python train.py --num_hidden_layers=9 --balance_loss=0.000112 --init_std_router=0.0162 --beta2=0.99 --batch_tokens=[131072, 262144, 393216] --train_tokens=703400000 --dataset="wikipedia_en"
Below are experts of layer 3 (counted from 0) of a mixture-of-experts language model. Rows are named router (the router's row for the expert), gate (a neuron's input weights, with its number), up (a neuron's input weights, with its number), down (a neuron's output weights, with its number) and show model dimensions 64-127. Each number is 128 + 24 x the weight over its row's rms, rounded and kept within 0 to 255. Numbers have three digits each.
Before each expert's rows: "comes before" lists some tokens at least twice as common just after its tokens as in all text. This comes from a sample of Wikipedia text that the model never trained on. Tokens count by the router's weight.

# expert 1
comes before: ",", " of", ".", "–", " in", " to"
router:114119116113151150101108125140160131156130144076132165132130104150120130133118153140129123154103117131098131144152117137133143105102106076119128109183116135105102092120143108158154102158084127
gate0:149117109141153100121119142129157109135127134172131122093101143130121147099112131151164109064119142100086141100147170125124118150118073136162140116143162094128127118115122146125128140109153120
up0:162106153115104121091146111140135145126122165164116167144103133149110136151147130098135139154139104146128093132105147126105075063130139171100091163093129134133113124113111105127161120163109141
down0:137118112066106131156176158108134188104136152153151171097117083137135158152114147145139151096099117135155165154108152144114128137156116099156116131133090118170168147097116139129123127150100108
gate1:132124144151106157098140145092148095129127087148096125119135158152130112128108136164137118145156117131109121176119131159130121125125131120147121113119146110136119124140136142154096133120137128
up1:130128154119110148157123101119142116099193134133176117127126159121106112126149113133102148153122117127149142142102115155142122160118100129154136136112121138152120152143129083168147149156140144
down1:077187086120103110131099078099131113142100164095132100107128188157082106119103144131083145138085140096122155124137112173126133175135140096099110088119147115143134137123137115084178119134178126
gate2:099154136104118141124129115126113141109079132166109156153133106102135142154105108147136166110117107158156165135152159144144162111092169132158123107105154119139109115156138123106167107141115125
up2:090132169114172104128104096141084136160129110130176144137107112114123152104097145121115159122120111151129130128143167103106120073095160113139127093155117154090136108101150125133165137099081099
down2:138133113098138119119099010119140120109112147097097139132108113140097086101141156127132148168177136125129099125082109126146120101125171126129098180130075143122101123166090067113126140125168114
gate3:134146133132115130092123132118135119124134159116140158117146150138123094108128181106111094113125154139117131125149108154105139130154167107086169134135132136128113140158083108155168167127140114
up3:127082149106151120162115120139124164121160141118143120122135110114130093114127147107098135130119136143138157131085137099117134102113092118083133126141088148126156092136097143095068161114148140
down3:138147108097124132145148182157107128145146138143115154111126075130132099128131133175135097100162139103164088113135152128144073123091150164104102152098148142114146143148124110163148079124091102
gate4:130165092108086125128131168174124117072090119147095117115135114101150127163113107142104102155154138107166088069122148126121131142133164139113107150091123145169125135127134163132115125089116103
up4:162144093130144141095147107115177126137123167149165154138095163136105087166150126071125125133118098160142134111142099162150098099145112098092106123164106145121105127155132129170167141096131111
down4:130158151139094179127125155179139125079162132141156126134136128136109149132099095108138130132133118110114139183115146113097118110142152130133099114134120118139046098123132148094086128167081126
gate5:151101124097128120162158129157173170139119134120154109132119096149153146151115135118131112057146131115126126139144135108106130135171121119090155087131113115127110149127143111113120144093156151
up5:135145147102152141109131140088145167149097133153144115105073117140144090109122122120106192132111106165085150090127133167135142136126139117103076107162111102172099176096173119097085120109132153
down5:168160133139139153132139130148138111114213088139130111152099127127155137160107103143165143116137127126150117129121118126130141126159088162104143134079083130107118096152130151137109120062153142
gate6:117125148113105152135147126084123095144173126107139176121098094139118132133162128110120154115141143095119145148170146155102131122098132107084111169155131102134142140108146127151149130117136097
up6:129141121114115152144103115106147128128130150121116179151152085106115147095147101089162106105124146081117168139155135134111177122116076163110151146155106129126145122095145078127144120117109092
down6:131140150138118149177103080161106085130128139114111110111189160135086130115120147118139122116109121119139133126155107120147141116142128200118190144140135119163112123126128148140101159150109131
gate7:152122128107130148119125151148182107114115120111133129104155131123143121155136107127171168084175132130138126151076119119132146149147149156130152152151111132152103142117066122118140128081174138
up7:128107125103110135159144121138152130106152088119113153141140107109099108106102097124123131144115127092198130144092114139098147165094104113140138142128120085091109137090178116155126117082155127
down7:062163125137086148149109153169135137123096120178123123132127132170096121113105109141098106101109134108175120125131157112111107168119154115102147174153119090101081098111068148153121147134102104
gate8:141118123126152137157081126147135111128141134122106102113127128202135114115121126127176174152105129137084147145112127086090110106156139168143132092117142185152144132166125107151125157136139135
up8:078072104129140066095136149097127129128127164172170139123134132109129127119131112166102142113117127142167124154164139171168095135145135114143135173112159095107072095100144084090157140105094142
down8:147168110103133135163138167120112121110139140130194130135192163087137131159131153148148076154086130145158112139136108090150135108134145101113151072127118116101117099127185122159170132148123164
gate9:093110150103117134118117169106116104104134120118133141123085115110150136110129104123155149142141139085100159115163110135117114132134076110096168139152114126140139109124115125124146128126091135
up9:135129148098150124168110123115137114129130139107121134114128143147107095122142113117123183132089120131132152174146096140125129177134089094122154194126124176128119130158078132159045127147122101
down9:130097074145144090135116085089146186185133129169112124118156125148141150088105102144138127104090114113108124140120132172141127148122123108131103134127106108175119167173130109142153176114145102

# expert 7
comes before: " the", " a", " he", " his", " first", " an"
router:131126088114096194107151096140186126160128139100124136115123108153170145143132092134120157135136144119095124104145130099145121083126082067115144091174114145108138144121156132158118095141199101
gate0:121125142127159097080120120140140168171139107092139139171126125117093143155152136104156094129133095156132132138078122115090138098100132114120151107134110166093100183134118119134127110105143143
up0:115082103072114115173097129093147126141134168134105143148122119135152110115178125113161150128104161146099119133134179156148137129133119144119114146158115114137176139123151157110149123121104128
down0:144126120104145164111124082177167106110140146136146103102119160117095128150106127115167135125128081114139092109126124140111154099141135157154126153148132162130122113130081105119116090126142106
gate1:140143120135124133135148149066127174113125193097137123114162117124171159141150150110090136137151103136114151142175076069122105126132115164117124118107136109104121128118167156148171151149088092
up1:128121121112119144139158137121133124062161105141178150130119137127137138149127104098150160127142101112069129159108133139118102172122106126127104135106149127154107088128129121065094151143143110
down1:065132107178131136174116127086119137095103136134127112162100149130154101126116123161167114153127136138120074129123119110159137139139087101107112064121145126086122158125101111127142143122125134
gate2:139112144112127132131107117127117145176126157116145087092113129159138135126142159125098084154147113117121132112157158145135131108116139108136065097137131150121114131116102121206113122155118097
up2:106127092137149132112162137166146114059073142122114119142100091127132152141109109084145139119132149101136102096088182169115134119149122143171074099161141149093109111110121166125090101170150097
down2:129145150179105111127110146152101118119120110143132134162085176117117129123103091144151104134106122104139111122178098133113101140125168167080132164086142136144171133138125116111129107167174121
gate3:115102114161159123123150137116107096140137105111100103095114146126191087125072119201136107105127122132136134103096136141095146099128139106121155096133133148137138140112101091092114172109156131
up3:141126095138100117124119113132146155154170152145141158146138089122146135184140117118166110120074119106088170132097139107127087127142105135106106169108107121143129109116109147179117078144121107
down3:063110118145097160133133231144120108133138162114112155128126117138123128160152172146166102095139137150156121151093122133095108137087166120105158168115106123097145106136112115094144142141093147
gate4:137106146093162112157159161130142097139138122105104158099135115165132157117131139158176158136128143178170132099109111118104146142125136151134104155138123119144158119117091161109122100114111122
up4:143131122106113112113108117179160100084142153164096138134107118121096122113114135123098157161173130159142153119118132135158145155102122127122130150130156140096140098109146157111125115122144120
down4:143097138147167124153145137184109102126123151158112086148168117153148099138127082111150164142134133139143137073096110148189143096147129141125095131170112154152138136113147112118091104143146127
gate5:129159090123166072139102153150095173170163138102139170149095157155121071146132106147147129152116170158147082153147118120163115121089115106171125095183125148130141138124097122134139143127108121
up5:079100126151121152093153156084117170130132145106106084122104102136141126103120136133163145145136186097094108090169130123140129183165126111137165122133125146138169131080120122124102169101128160
down5:196136130120136089119125145129153167127165158120148168113130180139109145129113170126130109108107122147107109135102131117157158114125135132125105128121165103125134137136129113135165128144155111
gate6:109170155145133123147132122079104099181148092131156138091099106156134133169121119132126109138139145145146097104188153127159076139072114129128120090094120113115117107136104086122160165130121137
up6:151162128119130158171108126176153115138153140134124139125110120116127138133125145118081145130109152101073118126110139120166125117132122110097141141087121150130114120116118106112157099151100159
down6:109124168144122110130088078108137099117132102130143142111105074131087167111191133143125165111176121096145125184119178142089153193147077122155131097081113136113103121127163176157092114083145131
gate7:098100135151122153126176124127160111155119134127129128130097139074154110115102106145141113046149116112128120145113153135155138109110108137117117117133162155163053137112147085078081128133106136
up7:177107134134101149162176110135133141135154108132151132119097126135112151158145132111160150075116132160205131121144125130160156117086116140114127123116123155107092141148136110149093118172126120
down7:129121108135108158177133123139122130124147139127109121098109128135131149128129110130135165116154151122178100118125145139094137093150152133146152128078162163121112104129128128123167113160117125
gate8:074136122102136134122130144160105109120086188120148142153136152146125108173097163113109103113173099124135138097069124111108117137152158097144094165138157128096079110138118102166150171128133119
up8:108141132144132154145134123136139064077121145120068126145154115133152117121081105146168111136104124109121131121123157117075173129144113134126102135106121170148161157078137154148122114106114131
down8:169139135087103139190098102139167128100108100161126111121102053144089107119076101130129111127146080085153103118126151163158120123135122125120135123066097128116115113125110178137104119159126129
gate9:143166121131110096155115150139145107110110162118190138115153176137120108124115162130126104084138160118106131119127099142081138104117151145143130084141144130153081114119109089135143156138100117
up9:116098135090127124119126127179115149119148067136136149138136118126124121124098120098075132143128127112108149149126090120146141121112109099133170146155120123149101132133088104116148114113117113
down9:086130146137102162131112191158095124096075163171099108119132120125134126138161119151110153111145135156143142172160113095121098135126173117095118124155158156143151182139084139140110158135116139

# expert 6
comes before: " |", ",", " (", "|", "\n", "s"
router:084118131096146105123122188100127096165149151094122152117105109123153142138129082096112146116120129149141161159179138145112153130123117098126144149090128137115138069123128100133129138151148151
gate0:097113104156117099169095200163089131145129127124175132129118145140134161124163132155132127125138147140148130143118120156131133123129131126124089143112107142131120135120139120119168135136134111
up0:103098132145180134141153170107101083135093141133136119100136153140112148126111160139141129150116155209169110113155149148124105160095139153104114112131152135126135090107119135110097101153150108
down0:117134130147167139132129083082157110151098138145110179103118175166148144100123135134118167147125124119101149122149136129127147115130088115123175164163111115099157116158148126133155108135119132
gate1:147114086128099113120131143104151118161158127167120114133127123168122175090103150103110142131097129130128123130131100108160140134098084148138125144125115132140084170165185136099132151138096149
up1:121133130109143166146118143123138157142114106136123120142142139082110122147117157151099148109141137151108128113140096133070113155093148121110138088125127105103157091129148122143172156130094132
down1:157122136133180142133173094149097143114156101118140106113110135072162107147118117081165169112078064130148125108116143116140106121116143119149173155135170147088084109105131110133128137134128152
gate2:076106135145154146113102170133136109159139124136114139166099089096159142117132150130107110155109083139094139154160140116096135135144138103130169169133128151119110150135176151131146159113156126
up2:101115076130090125142113106170124110154176114095139084163121084108087135094103147105148115122147117141126140152180125120126143120106120135138165146152089171115118120065115104137148144112115145
down2:157217140117131102086168140127138141135139118137085105102139141145142130119112131144144135170111120093167115134126127174065162183187115156123168192122187137138147133118133128099147139125115133
gate3:178106101127152110113124148149138133122148116119160135143183079173110155092128097119091138179080101133102155117114163147143149094123119079136120136145097091114163138153158093092133116093145131
up3:113102126120119118130132153123120173108102095127116130137130169103103149123110157093127134094133159164132137100102168116160139165137098136167165096152092111170121122141147125134126116180134145
down3:103113143119135137169121128164130142143140110135124137137094128113190116130145165117119145101106146140090136077137107125171134148144137117102129125157135103098089113159118148128074099111126121
gate4:134115146104150145134144110081113105147096122112161097107102154146131120104148119119110112136124151151097158103099154117095110141146138114100136136115083143164128158137094117135119144128153112
up4:100071114103121156156135079113122147143121140157099131118172109139154126134145161117147167197119133106100112128126087132139167094107176154136099166107104148137098126141113124152111129120102125
down4:143124159162155110157122090185133138129112147118095180122110135115134174124137102157145143155154153178098101083139105123105146119116094106112170169143138140084099119090135058146127147115154112
gate5:102106123106172129121134151133124101120108130131144087102094096130129145114130129132159109149117141155132135140104133120133153117113138050138140119170152125097172093093141110126124156097133169
up5:126124140156085146174090144119143120127092110115129149150170140146125097145183108112112104115134159136128165072120094132102102153164142164122151159108097107155080152157122157173124136096104080
down5:141151169152122107130108096143161132095083127110112170123073131097132119120111132130126130176154134109112160097116101170096137135122177146127143086148121135111097169103120127115157123151111142
gate6:118141161137075148110133107124105099111096140115133074135173117092134066124098150119130120087140118160166099124121130106107156129117160163164106133103129100146075075132100113080141119170096121
up6:138109109138153127101161073102146120100128129132140130082172159139098145126144101116185146160102136090101118123104085147126129158126083131137151147170112095128170149141151120140155124139098122
down6:078110159117102139148127149123095096087115130180134116143085141137160105127123171168091107131116132113121102153132137127100119133131181123134138161110157186150120139127142145148080154113087165
gate7:087160124103137170100134128132145141106141130110094144192099111121104133095108117121153110094115100126128105138136132152145160069140116056163126146155141155097149133106142142145145140149122148
up7:124117120114123156137155151168147105116138080107094133166138098085121126131159154090122129104112092135136175093127186098118155146111155106156157138067121168151191124089152167143124156149124146
down7:092147114093158125103097091153101103150122125162165159118069100157158110137121191136131147085112100108123154110100117132149053107118138165152143138142107146117119152144084079113151103160137124
gate8:092145118138137114146143113149164144130151077123105143129080091161085122119132137148099071130126125127106173125118162099131128127133129097108125126147144139113177147107181093134130170142113116
up8:132138109107100133117103119123144134098140121132123153170118100118127115101146175159089138111115126145143132120123123114153106104138144125139112137106138130104134107057110156130135113084123145
down8:128167133157067123097122163135126095119132118144116142130101094137148152153152116118123111141105126112107150159111158116116121122140129145156183150134153170118153169102139103122150102130114149
gate9:108161150140154148113186111128132105139119155060154097104147135106119120149136124181123115119105087107097101132134134130152120123167118108095130165105159191155175097131133160115100104165156132
up9:154137171170129146118145118137117169120144154100127128143125160160143128104137128128112131108108157165186111102133151131125140108124120114122154099074150122115098088068097136116116167138121104
down9:173150125145147105131123093115174178131170112144091130102136088137130145124156106144151148101167074148099125107124159082115158098139125117127182116106158100103120142147119119177137120116145115